config.toml
d_expert = 96
hidden_act = "clamped_swiglu"
moe_layers = [1, 2, 3, 4, 5, 6, 7, 8, 9, 10]
n_empty_slots = 4
router_bias = true
positions = "rope"
optimizer = "adamw"
beta1 = 0.95
Below are experts of layer 4 (counted from 0) of a mixture-of-experts language model. Rows are named down (a neuron's output weights, with its number) and show model dimensions 0-159. Each number is 128 + 24 x the weight over its row's rms, rounded and kept within 0 to 255. Numbers have three digits each.
Before each expert's rows: "raises" lists some tokens whose logits its average output raises strongly, later layers aside. This comes from a sample of Wikipedia text that the model never trained on.

# expert 7
raises: "ings", "ers", "eth"
down6:135135118152130136115128213141118102144109117130134120148129120134144101124136131130138124128103163133105101132114141117117143131154155110132127162114195141170105154115131188144129131112129129116127130081169094126123157158132140163145154148071125123132138149098143158133136107116150123120115094122100097084105137115103097127137175105137111149117101112124150128134150152125098093109107112142121142129143113152115171161131184112162121100118150125162095176130210114097129148073144156
down7:126152110152167113124157124125113099119135098125146147149109139152097132112116145122083112140146166098136174136114157146150124112121160100153128180126117155084072069126148157108111135144150117154116119104084156131133124108151129142110162167173125112132132127153115099126162104105134108130126128100140116121121144141095115140099099106110160139125144124108139158127161170087118162121095139129107117107203149084158110130103112110142121142175164134110076128122136125092157151110148181
down8:122141086042142127108160117119112154111097132107115135130135150142124141092129128090091120125123155120117154118125132170112102125129089144118134127122093140132143123090121136097145139134131106107139153141089180143151123127096145153142121136143137109113115072160145134141170145125170112081113134109157134080108132144105125131126080101133160103170103187152131122127114081076146116152116101160116145149147115158130122161129140126096091108168159136161110099161160124116136102100096101
down9:081139152121159134157149131144149126115124121140125108130086137126142121109084117141154116156094120135111149110124139147150131113079117155141142141127158168161140116139149137107180113123161107114091135141139160144130148141110133128101121102142144103148098132098125144063137134089106121136155080132127137080145062115127106134098132118135135128100079130120143122055149121069110099148157184133103121125089117116108145118161138112109128162144081175081140118110132145091123134160130123
down10:113114120104142130139165103108137158118122171135141168119137127094136159122069138100114164092152110180109108152117160131128099169135129102083170128107100091161094095124110142121168148131109097102126150121132157132144162097098120179133080155108113106120140134141108103142085117157134082066163133153112097130116176154125138129108134080155124123117137149097115129161090132156112117119136143123146120104122097170159098123125151133151143136095126122153161115135107143131141100096141136

# expert 12
raises: "abeth", "ible", "icated", "ibility"
down3:147148163111105113140101128153115148105100130155158120176145121126117095118143111123189142168129124087128080161136135117119132144134130165140100124163136141128183112150124130144138166112128144135139150080126135214066142155061128114083126146115077104124097121116140139161149093111158142136108133162149105131108126091146088108138108136125094132163126130109126125158137090118146100140125109136144124137112085101102095111156132143114118118169129168150138132149138111148101125134150127
down4:092118117096153122118138134133140144141151141154139172130108163106174106105139155156113078110161116192128138110111141132145109099148084095121119151133126140101112108131162142148137109157170135147083142129096106116185121138127119086149125098115166079116131127104113152078127117121159141137118103134130118134112149119162103132155197117138122094139172101154140137113137130084117127116156159126145156151142114138154162121110096077112105126170134170108129126139125117112152077155133097
down5:134175114071156121105145120174111120145131080101099156106136139149158108114114127139110150181130072118150105100123126127132102106124118141170090088131094106170138145073122166171118127139120129104165196140116102133145146126132116124131114092136082101128089115121157085130122134146162136140139110135156148167147124138136112120135077124151112105136121156130135124105120118112067123128141113154145134092131130183117131134139133116095117099139160130150157146155106118087165121148129150
down6:112159145126149170174095139154152117129125169177117150161134152124132116145123162135134106172087137121112149125164105103091157129147116118121119129098142168131143137137165104160144130140117146115128129082142149144111143106139088125156137121124132133160103118156093119140125142153203125118146121110121074141155090128127143122122138106144110138082151122145152134173105104090145126170163114123117120117155105171105165115122148101107097106109110171132092177148141163085099119115087111
down7:130143179114114099121132103083127122141164089109130151164139138122161149174134127126175137122155136136108127095127093124182133090099136155104140126119152146119113132075152133150138098124110136164146100115127119103192106077150149132151118143108149118099158153166149151117104150132153141114123113146133125152165123144143096128125144101105172132099142121072116114076148127117105106116153159105118174140120108155146161138124090101108123145095127158168122099088142110167141152114097109

# expert 24
raises: ".", "and", "th"
down7:139149127126064144148151111155125126163125109148098134133113134119136141181107133127151182109121127126141104142139131145141120146126093148116138075122173138088141146134138147101139127132130168117121130118130140126144139144159129122127138101132195138104120111097185113124099133147118146140158099156146148143183135164109144117073078161128096148069122123109105090134152159106116136153153109178133119117075127154105115126161164104141142092079132121127105123163092114120085141145115117
down8:110148124139094115136095108098154111105072140152171089106139122137114101097125118088129132101123165134126137122116101156130127116125126109144129170099103129100142128168138141138103099135102154109115146144093153119197163104090095124154134117165155136142150118100158117120161093142154134152142119157135151104163118104139178100104119170138162079119154120133120105131129146137165116147119172175130110140153125112105150117094081129121125119111144141155152153134100104156123159190171128
down9:077168149131121126171089153113174133079096110141151108146164111122169156094083106112151130166135157118126152107113188169114091147155118136145122211113153114154138154121148139121137131166107109129102136167108180147157113092106136144147183139131152136145097158125132124087118136110151121137109135162142098129148145085132139132148126137103136131140082120126092106126168155163123141122127122098119138150136114108138109124138119155129072121145120119116106112139113134127132158149143112
down10:137095123159138159155147131121175157154139115108139107124142116126129142140117136128081115089117115149086129149101160136140137149134106139101142163141078121148109115154110124172120101114148130130144095117100141122107115155162136157166154121185124127117091140103105144127111124113151169125143098159096143172111151120053114107166120176055145137142109077120124119140134145105113158128121122132165130164118171116159118128089108118123135118191127111092156125136140117093153114151134137
down11:147104148102142129160121101106173131122137141140145106170113136141111115144123142159105133092133141076117169133181130120118139142099138086120152101157155145153141106099169118123105148130063153083148114105106129142102151125120161143137153145145113154146101151191123114176164144126127094145130080100144137151089093106103109096138120133131093115142123117125122090148131119127134133155112095074098111155154141142144128094144144122174128131152136123073095116118129120164150148092153104

# expert 26
raises: "en", "ent", "al", "on", "ens", "ister"
down0:093141146101149162125144096102136169111163129094088153132134149088127083148145099138124122126142174154123090149088153160165140137113100153139153139149167108172136123147084167151133114122148141122153140172113145101129130138106110124130137152139160122092131137140124145152085050132132103160120129160138134143110125151123142135116110131151145170132122120098112124149141099138092167152151116120114133123136148119116126159140133188148166171134109148161110081133120094102164129131107074
down1:127113162123100155136126088161198152119108131160124118111149140128079148162129163090114147136125124108168168161102117158118145135115101163120118164196165102099139178110131189103136130140122165132138159134138140120095115124127128123138125124120155157128103067147147153096169102153136121128125128130142101123095162116102128141156094118142126180158140114130116150151165129110146116145127121087129130136166132122135116119133113160120109113134121103167136139127089180122130145174153157
down2:132132150177100155147125108114134132133125175130152111111135097143168136130134173176140165150129137131122146105143161159146127177113129115142139108114137118129143127100164129144143110148146096120168106135172147128129133096092115147187134111132122112190135094159111145171129113112137117122142126167110095165134110094160134146141146131121083138127114090095147174103104147103134153164151102083107160156185100129138116136078172155142098099110154150144112145126113155126148113141135103
down3:160130102131110168156152147153127123120124170137085132133115152093106140145137156153124097153091110095115173118179142087141154135114117105182135137139127170105090107157164136135164143089159123130128142092132142152131078168114147147112165099121105130157116122102158130132106154140125137118133136093147109140115095091073090094149147148156110118143154136135134127089150106149133075122126114120145130125123147128132104128131166111104161136147174110138144138121194066121102136119126117
down4:129092134126113155110135144110122135098104158080136128184137140093131103138133142109180114143138124116115147132110166121119152137093134142114137091093144115086145141122152101098098128145141135165140128115126155132119103097153099173124186113108116133192109165103119156137177135118129120130101091134091114074128143114144144124117145150146148101163123139135151125127158116149130133117121064163122079134173111161132143143103195137129076120138143164122117120105105113111093145127094129

# expert 10
raises: " ", " of", " (", ",", "-", "."
down7:124131156130155124124163145132119124106138130126095140169121097099116117130126118150116095122112132113071142166145158104138103132142139113126112106115162163158136130090116178131164123104121130149121108146128103122152141170135133106215154136167166148125138116113083124115086136149125095137198140147132129139100159109119182129119158096158086067134145124111079128122127129116112142165105138134158157117113116124121133170094112161113148127132114111081092114103095126150101116130137106
down8:121144098120098114177127155142124139105153137127135133164086124137106118129132173107148087117146108124130089098087148119091081121155106109122133126095110110144073103082120125164107117158148146144112141126140134122146150141101146130095135146164110121148132094162143120125119176149108145127147153150104111121145125117143108147152097136134157110172095156122109147122118144089115121074158141125159103168160176122161135137142135086120115145117117072138160164148105154142155205147123135
down9:141128125151142115164105142111097103105145139142134131137110137139120114127181117127139134118084119138130123157115171136137123134152091121134106144084085127152101130191142144159155104153135191142123118166118110091119150103131145153161174114139140170151122113144130132125133154122181160129117171061132166090139152160129112115105163104094114074107129100116135132141126117119134112095072114108150100094097105126107111125120094155142155160107103122117109137089086091117113131116127114
down10:167129138155126103111089143187140141095180149116112149126113131139111130151176160172159118118124146158154155131142140159164168102154148132128124129145105137138172118179104138118152144103095095153126117131157130132143118120144105118196129135120109135118131128146171162108116165158167127155117158123156124117132167195134128132110104147115085093131152138098151109136132119108105100195105110136087131095150129149141103101129102136139134112123118145110087133138148129159094134090134149
down11:118166112103131154145152083146166122126165139141082154123122133134126186108150100151139138138154142114128145098205106116129104124130149118111073137115094128121097099164122090141132129165140117167143073160148078141142137129127157123155164112140125087124146109152125123080129133113125140142118134166146119112109166116105128137146137189107137110100129103150119117149122145132128160144094101110152142124160105161107133109113118148150078108164155076154129125138168143147157143137093129

# expert 8
raises: "en", "ing", "er", "i", "ia", "or"
down4:106150105157122136167139133134219080128123083111151091108140095161115143112101109123161167109114139107116138150147154163132148146098104084150072156134097148162146125149124114105113121109111097127106121121144131127112117094111127152095114126158144140153125102141146123148116099120124134100091117136116084141127163159127083133080152161145123130128111093116133125139105140128112082173113114124139126131149095123144149138102146118142089142163144124134164162111085121173073117143123097
down5:105104132112113146154106136145154112131125138181089109136101109092129108124104138107090150141123127111176115113171137166144105169124104129107079137144158146145133119137136121123117135126121111119135104115115117170112141153125145154145135147145121106190109099183144123101137139122103076139055166144133103181083107100102160136147134127116150100100128113083102130162086106122140087101137112103115132122060116137141136167141140101120147085147151114130154129141117139114121145133175133
down6:103132097123119197081138110120130120157097118089140159134125134102155127125122131138136098142144168140129148140130148131104109115108110106121129089129144124155135169101132150161157134091140120104120149173115081100126124104120126128175129105112127157099105135079126175136134169141133108122164128157125101144134109134142142131127130125162133110085138128137133112098174098090121126158166098137128112151135126089145091132134171094185123119098126104191117106126145151118139132088194081
down7:151161169131138188159139159146151093110114147136104141119065125145141134117166124150077084143095175160095146106134148125105142094138125142093100085102140101128090116134145125107093153148109122130096112139177128128085127117148125107093113144115120105124146103100126149114105139116142154111092127105094140104114132136116115093151126130124099112134155126143143150137162117072118113165120071158167124099130130180143117110102105110139163102131149176139139121131115104130112116142083120
down8:076088106110082139102107122133163098155119134137135129127123146108109128104120138141114161143153134107092082142102111154129129152161115108142119147125142166155123144125132109149147139132130095092127094178163125141099070145112139159103184119103153122150145120140163121163117108142121128100128156166156118149125179096129143152149138106115181134150165115148093081092138106124162151155124112099123126109113112115142112153126156109092117103144109175148145142158176181150111123101146146

# expert 11
raises: "4", "'", "1", "9", "0", "3"
down3:151105142114150131124089095120114095122110108165080160110123155141137105124145129129117132139106094144143122105173114127148155128113111135143131108162066155167085154132146117157131170136115136187145132130097128129106135123096158113149171114101142126149146130142125156130159163162129144139158126141138143148117147168157138149101200123150161127148135121126127156178150157159097100109081112069121133127118101096095132122138123146133119117109112090152134073125163166111150144101094128
down4:115112115139143140143140119130092093124081128100159150146109143076113101143140102134118114116150123135150134121131070098137136245139130122143114151142127159142122109129122150070090118131094156126171136162143130134084116131146138128103163130110148150148106133162092118153146150135129131128164108138138122130117133139102116136091103166148106116088146099155150158145124144113103098124102114132167112098123072155122123147151162119155096136134108112119126125128132133193088151124140098
down5:124128128125141201138126085126126152110156137114111137133141124147079097117107095134117135147132127111120162186139097139121124122090137095107071128164150192069091106150150149129112119116150127141088112118158112116116121161160150122117109087087108147138138124114131143100119156153131127137133151144122167196091132115122110138124121121154130123113149146087107143153169101100102142120130128110132083145164099138156111102110134118145119098131114161124116144096133152098144113105070164
down6:111148142140107153099126143102115126102117129103123116126115158124130146100115104134090094173125154166114139136148116158115173079173135110098120184137105144122126107164093110135097125125113110144133079106126145133125156100150129138129122127133131113122134134110129142116141157107128154095087077077096153113125163156131102130122112093091095151131140133131088139127178151092137120130129102103133097113152163133066108115084142138116171134080145183138074129135150133073132130128102136
down7:093147093150135116109136115170113094137052150152106129082096137162104153130144152157134130104097151116107129107124158129121131129132156106156149107132107147151148110180096118120154138117150186156128138121159187128118099142091147164170129122145079114139145134133135133087101114120077130116122146148117143143129116126086157125123148189145155156124128117140166153107116137130163160152134159138135099177083134110139110170102117123150155112120121121130154180117132155142124152131132128

# expert 4
raises: "1", "s", ",", "2", "in", "g"
down6:103165114168102141109126146144103110159139163155101125091147159149111111086144141129115106108126121122143167126130082131124112061150149110135141145097149148089094162138170158109151093110096125194145109126128168150129105170143129185149080131153152109131113099109126162093121171122156136164156134130131128143146094149130159118150137164143121143112090131152168109108112144153129105111115122166166181118151120105103146129108124103133140151119096141107117126130143131112104136106162126
down7:119145185145160126121128129117103158087107132126155118143116157135146171100101090113094135117127123172140101115131115128100142145118119164093144122084131130100128148114123129117125153089132106120193074113133118095124169111123081158144130130092114132125160131091158121164095084122151116105173105117092151123145133159165091175131109112149088180094131124119123154105140096174132130142194141119124133158141107116151124117147127126155150128143120159096100128124122141109147101124111160
down8:119123126120124128128150134118174087133120124165124121161040093166131178153114144159124130110115137119092101136135137180200148097147127134109126170116142167145122117084137153164065129128127139110137096138134095105144140093145139109129136145113119129121152108103154151099099095111158119099157105114144103108129126134133103132074166126131134109129125100133135122135130091149093165100093152124094138137096151148139100095082115167128080112144132103119139150123127142140111119108134110
down9:145154135109122181129088130177124123131121106104105092125143141139140109130131129093124106099147138116125138120052129171130116152097114115095104136111133163136124111148121160097122121139133105169112110139127143112141155138110104149135112117139129109075149155089140144096130114209126134127111102145111132095129156149150121115073087138143092128122138114155097134113131183121102122201139126164158085161173089127131116124100120109125133146153139159120123114155138126077152131158127104
down10:125161125123128143120092139090136111137131093185136104106121108159141167143119113127095125131133143122157092112109158156134155167128103095120071125112102146169113098129119109123086134117079128106156153120098102124121142116159118128141090099167152139144124182122122126131163115126150131099153149122112165138107105123152136112133087132125117100124159145119144142164148131120132108123125114182107148092180068079146091107119114116137090115145148151169114142153117148193152141141098110

# expert 17
raises: "ment", "ber", "ther", "nd", "bon"
down4:144166124150101125094108106149115149120114120127115094097102118114104095093120116119148153149115116133157145128180098091136094102124083166135116118133103130129143160128127093125117117122089140129103106136114130135132116127111112099130142176183115105111165130137148137129083160098090149137108124172168124156110137128138100152131136109136119141157137135147156125116060152173117099200120139149130136089172117134120123120117095150164127139125145133056142115122155105114081097149088124
down5:117114103155106143171155060131151135118156101170132117146139133162130162149121122133133162155132116124147129155130131106165106124113122152133154102131124129121154190157078152088097106150147152111114118124146136092110104120132143161124126115090093150103142171114094133105093160097187103073088098094092133110127143139106150153091152105098153112121141150115125115132150120127104125131109109164152109113113155142123118137126117132155105118137134144129135059118071140146127151168158131
down6:130141118109113149136121091102126150113123110156158144138118135137122190120118116113131131111138089129138111065161124120146122150126086130100110109136103154155152165148101121128114128158114075141124104145094097113162111133141131151105131135113117114143153139100077115154134110139102159133127172124133162134170146153143105112134171121099178152110132113117163138099177187124157153085125143105182109127092121139159113161146122105181146129124102091130079117111114152138154095105146160
down7:175131157106126149107098156127122161128101141122143160101146138166122131124145116169177121103173111120148167103113122116071140124123123089144111107116154152145174127121092126134108083119111086124155145187154148095085109147119132113096167135135164164133144116156098144138147115168153131128140155132141115154147132089126129145152151100110112115137147130144099155127110116080129144137098156163160153145141142118114151135101130113143103101090105154174084152101128108170164153116133102
down8:125117140113117123131106124134111144102152168142097124081158104123123093110092134121105159155127088115117117091118079124153108146123180117102135137148130120085144145118146145150129096101107121111130137158146117170087144131143132139161100086147164130172072130144159097157137101153114115180133118170113145205144130128093156109154155150116123127142160120103145151149107150082108047135105121129145141114155095100151126130148134119121126137147119143133132131132156118163116133120128080

# expert 1
raises: " ", ".", " the", "ia", " and"
down3:121133125130124108105150152147155147178070092152111149169144106102151161113101106140097115136089167151129149118121184119129127137131100093104138158120141158138118127124098109112156136145186117147110138141124119114141081122101120132102106097143145136115103092146118145145103102103122103064105139175074110110148141126107162125158102119143155152154116091132163143132141185111128151090158156101117130174121116093123118155131160113099119176161135112145109103148150118133134134112145116
down4:105067178110143122109125160142127135121139111131152140103138135148164099110103118160149092142121089132138132137126114155130178151125113164164180117106156173100154124174092106136110100104104111088118122163118138132153105079112113156155129141100113110127103136160140137120128103154144132108124133120176145141167150104135126114105111140135116128065122138138111130196188145092088108153121111152134123154105146151134128120118108114115132147127119095166087157117118115087126151124136084
down5:122117118164165153157121094165149103134125113145131138142131138107111129151158133147104132162126154126163137125151162129137104132114092125105146135109119105167185124078104159108113129106097158123143151129131125116135117145101162136185096130127099135143146152168112173145134155136114079140145137154111150106072142137098113144170117102119110114131128121116153129076122104079115168145101124106119143125178124154140048134141082140160138145117119139130114182103113137155159132119154155
down6:150177080119125137151101133157118141144137136102154083128102127108103118133090126112183166168117154158168103171113117112141144152105143146122146167140115127139146126103140126101135114124170171088137085134154129136147130095144154157108150147113082101117103131148135128117158104097153197110122129103114095113154141133125124132088120140083105127132151093133166102121137123124127110120139088134138128139127087170146143128125129127162079121128104167108082074157120095102106139156123138
down7:107144120108104105143130161122109105134112092152092048128097106148173101128134149120133095118097135146120134113167104116095152086125132089117121097147193132128109118123165134125107122171154134109160132141178124153114168134128086139158169071139121092154159160143099140121073117089167135109121078111134129140138139090099112104138141120115126092150133121155151133115128116115127176157131169141148150126134126124135139145145106098094146118156158118142100113116151145149097143132123125

# expert 29
raises: "day", " further", "mer"
down7:163118130161168113143134139124163143116111135124110154166116158117154088141138113124143141111126158163128155148140159128148131140139143141124177099106106147095121099078137140112134153126121140187133104173117092141128154121124117117227145149140141129141122103167150128142143097161129127096198162125137138127171131163165138077117148115127116149166108107123126136075145139149111146149110108093118121105169113126154121115134148147162117128138143131119088166124096161151134143128123164
down8:118112154163171115129132148121105114128132117133146152135129169138148131105136138191076102123141114161129146106157101072114150164154095128115155063115108122133119121118130143132108114142149119096146141114110112105129075115147115127129143163106160112099144135123111159170177124150104109139186164111137118112133130127182128113156111115116137116075137094118168163071105114150114164112108145081150112151131131140093126112136149159167148133134159136159131115114172148152131147115123160
down9:155134094131120162119147079158108114144112113125127102113097100145106120185108150146126132122141122124151132181159132121075130097153168113122106113147115102110092142158119135143182126095128110126088133122132135141157139192158127138109123142116154126151151128095134132142137115145092154143153153099126130151104142146120109120087121126153128153128169099068150131160118130128105127126108130100095070103082196116152095103113121091123123176140124124111116123100144137101135085160143095
down10:165158168162118144091151125126099123115119158119095142099141116125120120103149130120131106118083149113142137114135133110090102179147111139176088152133111114102156074136117084106128110112147145144153127160152124153089085127151161130165150165138120146128096119154108135151085119115118116129111127205142119154095152150143087116126118112122159101184116133114116156114113154109124160141130117129175149142122136149131137149107130147119126124074122082123178124102133134182088132121154123
down11:120165175151130139159109164110126125165159145106102152205141135139105137104118155115149105164104110168157116117142134120090139153098136139140152137077143137104167138163146112149148086084153140155137120096134140100113109161117139128124130074153146096122128124145090124087111195165136113075093110127125162178118135135150132141131088133104122133139139121121113141124112110073134129116117140123147143147124104124118108132145169184136098116140136117140126138147102163101104162111121131

# expert 14
raises: "c", ".", "-", ",", "es", "v"
down4:166157126130124144148131110142165135122175121127152172139124125147099095153125124121142140148131130163187082157141136110110120166130130118101123114155094146125168140100160117162145159125112153144126127139178102086107136113120113132166162137157115159162158109169148154117111099119123118200175136114136107093148099136092181160144123133114120144106120117142126165142112120101112114144128159135103169139136111114138124106116110102185117149117114076156115154090171148151136134126092116
down5:116106131114101105146134101134118142137134111111111128114094137094165155119111129125144141121164123098118113136140114174134161141192155147113121175117124087085122086073156127128121109109123145128116111137201140124167167146105106131140131147114155107158099123126142174191105137088108178153136149183124129130130126124147146127166123108121116110121150124142092130146081131103114168155089131129140137104145153135140145138093128082129147123101153121125135140147174113159141121147071148
down6:104114134139141088162114113141100128086107115161162133125132161115117134106165142122168115088118201085115140113113130112126123137121104162171131134120115155158130163150101087075117092206140120108108165125149106128092120155172126152118119117161119137127112109159141116128135142107145145107116128104150120152125145117121094126096152130128105112147138139116109121143101135059144107147139088105098133106124170109149114114080156106144125104140118133158169138158087114088107108129142158
down7:130150157172133093113089136162102126145092125098092140169162112120148111144150123131152126106122093082117122156129099132149114130147125135124161146101120125139126152110116098150165136115160121130191164146128098124123140166139090106166172147156095130123123111124123133087163156128119137120117122151140111112132154151142101136129167117098089108123145136151113094161185135131130122170135130097127118122133153115127126142120169111133106121142096188150094139063071119170168121144104100
down8:171082135123138123106134108102135172109162111139160125155131145135147129108132108118153133118120149102107162136128134140143147155161128109097114194141109130152112083124108134157093100147117129132104145098149123103146103124148079121151109180162173089113143090130139136074126183160137103099118138167142136113150146157163164154105144146087119109145143082135078130153114123120111102137130118127125096100143108136126145117109073152118129130094100169172132120128141122112166111143095145

# expert 20
raises: " |", " ", "\n", ";"
down0:168124136159143120128128143132141133174088096100122120141097114087149122137122132148141154148116159123121122098111144158110105152124143144118121111150156133156097131101114117126103126124122110144099081149084128105099132153048160145138129123163139131173103124101149169127137138087110147105116079150094104143106121133112130111051142127138103149070130091144133124109129083166141145188116113148139129101151152104084112111126153131114132120143162128133079126126115147119105178096129125
down1:114143110113138086146066147136111127149111119144125139150115096128135120148120148125126123153081130152172098135123107141112139181140138128102154143131139118095144158104140148151138139116144151126125105150148173119106126126156110112096171118165116146141123178144107095152121115065111108087106138138105133144115129132114159114084209135124140131167137075159136121145126121096151113147170105123117070136110126114107127138179117130148108119145113144180178153172138156141139153114150110
down2:141156158177154123112110180143129112127142127155111122094118115135137158151111170114125131122137125137139105105098127165122105143130088118144125126160127117131080108139128157126122134118115130156151106120068111085098104133094138095157136089135138102144125111105141165128139153150119095123147081129084137148128149146149147135043129112162140114147133155132160105104140131141119143242118177132115114089144138150109150120131110115109139159126121142103084116142137138127098132105111115
down3:122143132138107131135110143137149109127140125128111149121127104120134123123132083092133119198122105144166108113171110128116155097126147135085138121124133118134100132159143113148092162113117114155158127123165101119166143098101123151117119141126128088165215197097131131136135122130123086102109132146139169161107110116153138138105118067075140098154141178122122094167187149164146130147129141123111158115149126123156119123142095132130152132131129153116098090118144096159099103114124119
down4:080155119137148139094135110139160094135130161108095107098122103108116143108168122123171116134098154159135119148164135075088081093116057151138131142141111128083102163100129159150097109155163102143143118097141128125163144124137128148140128151154122137119157131119139139098119115074143117122165093083145150143093137110140106125138158138129142117132108137119116156089169129122125137122180137167156125138139131144168115127151101124150128132150148128063176128113143140112134096103170115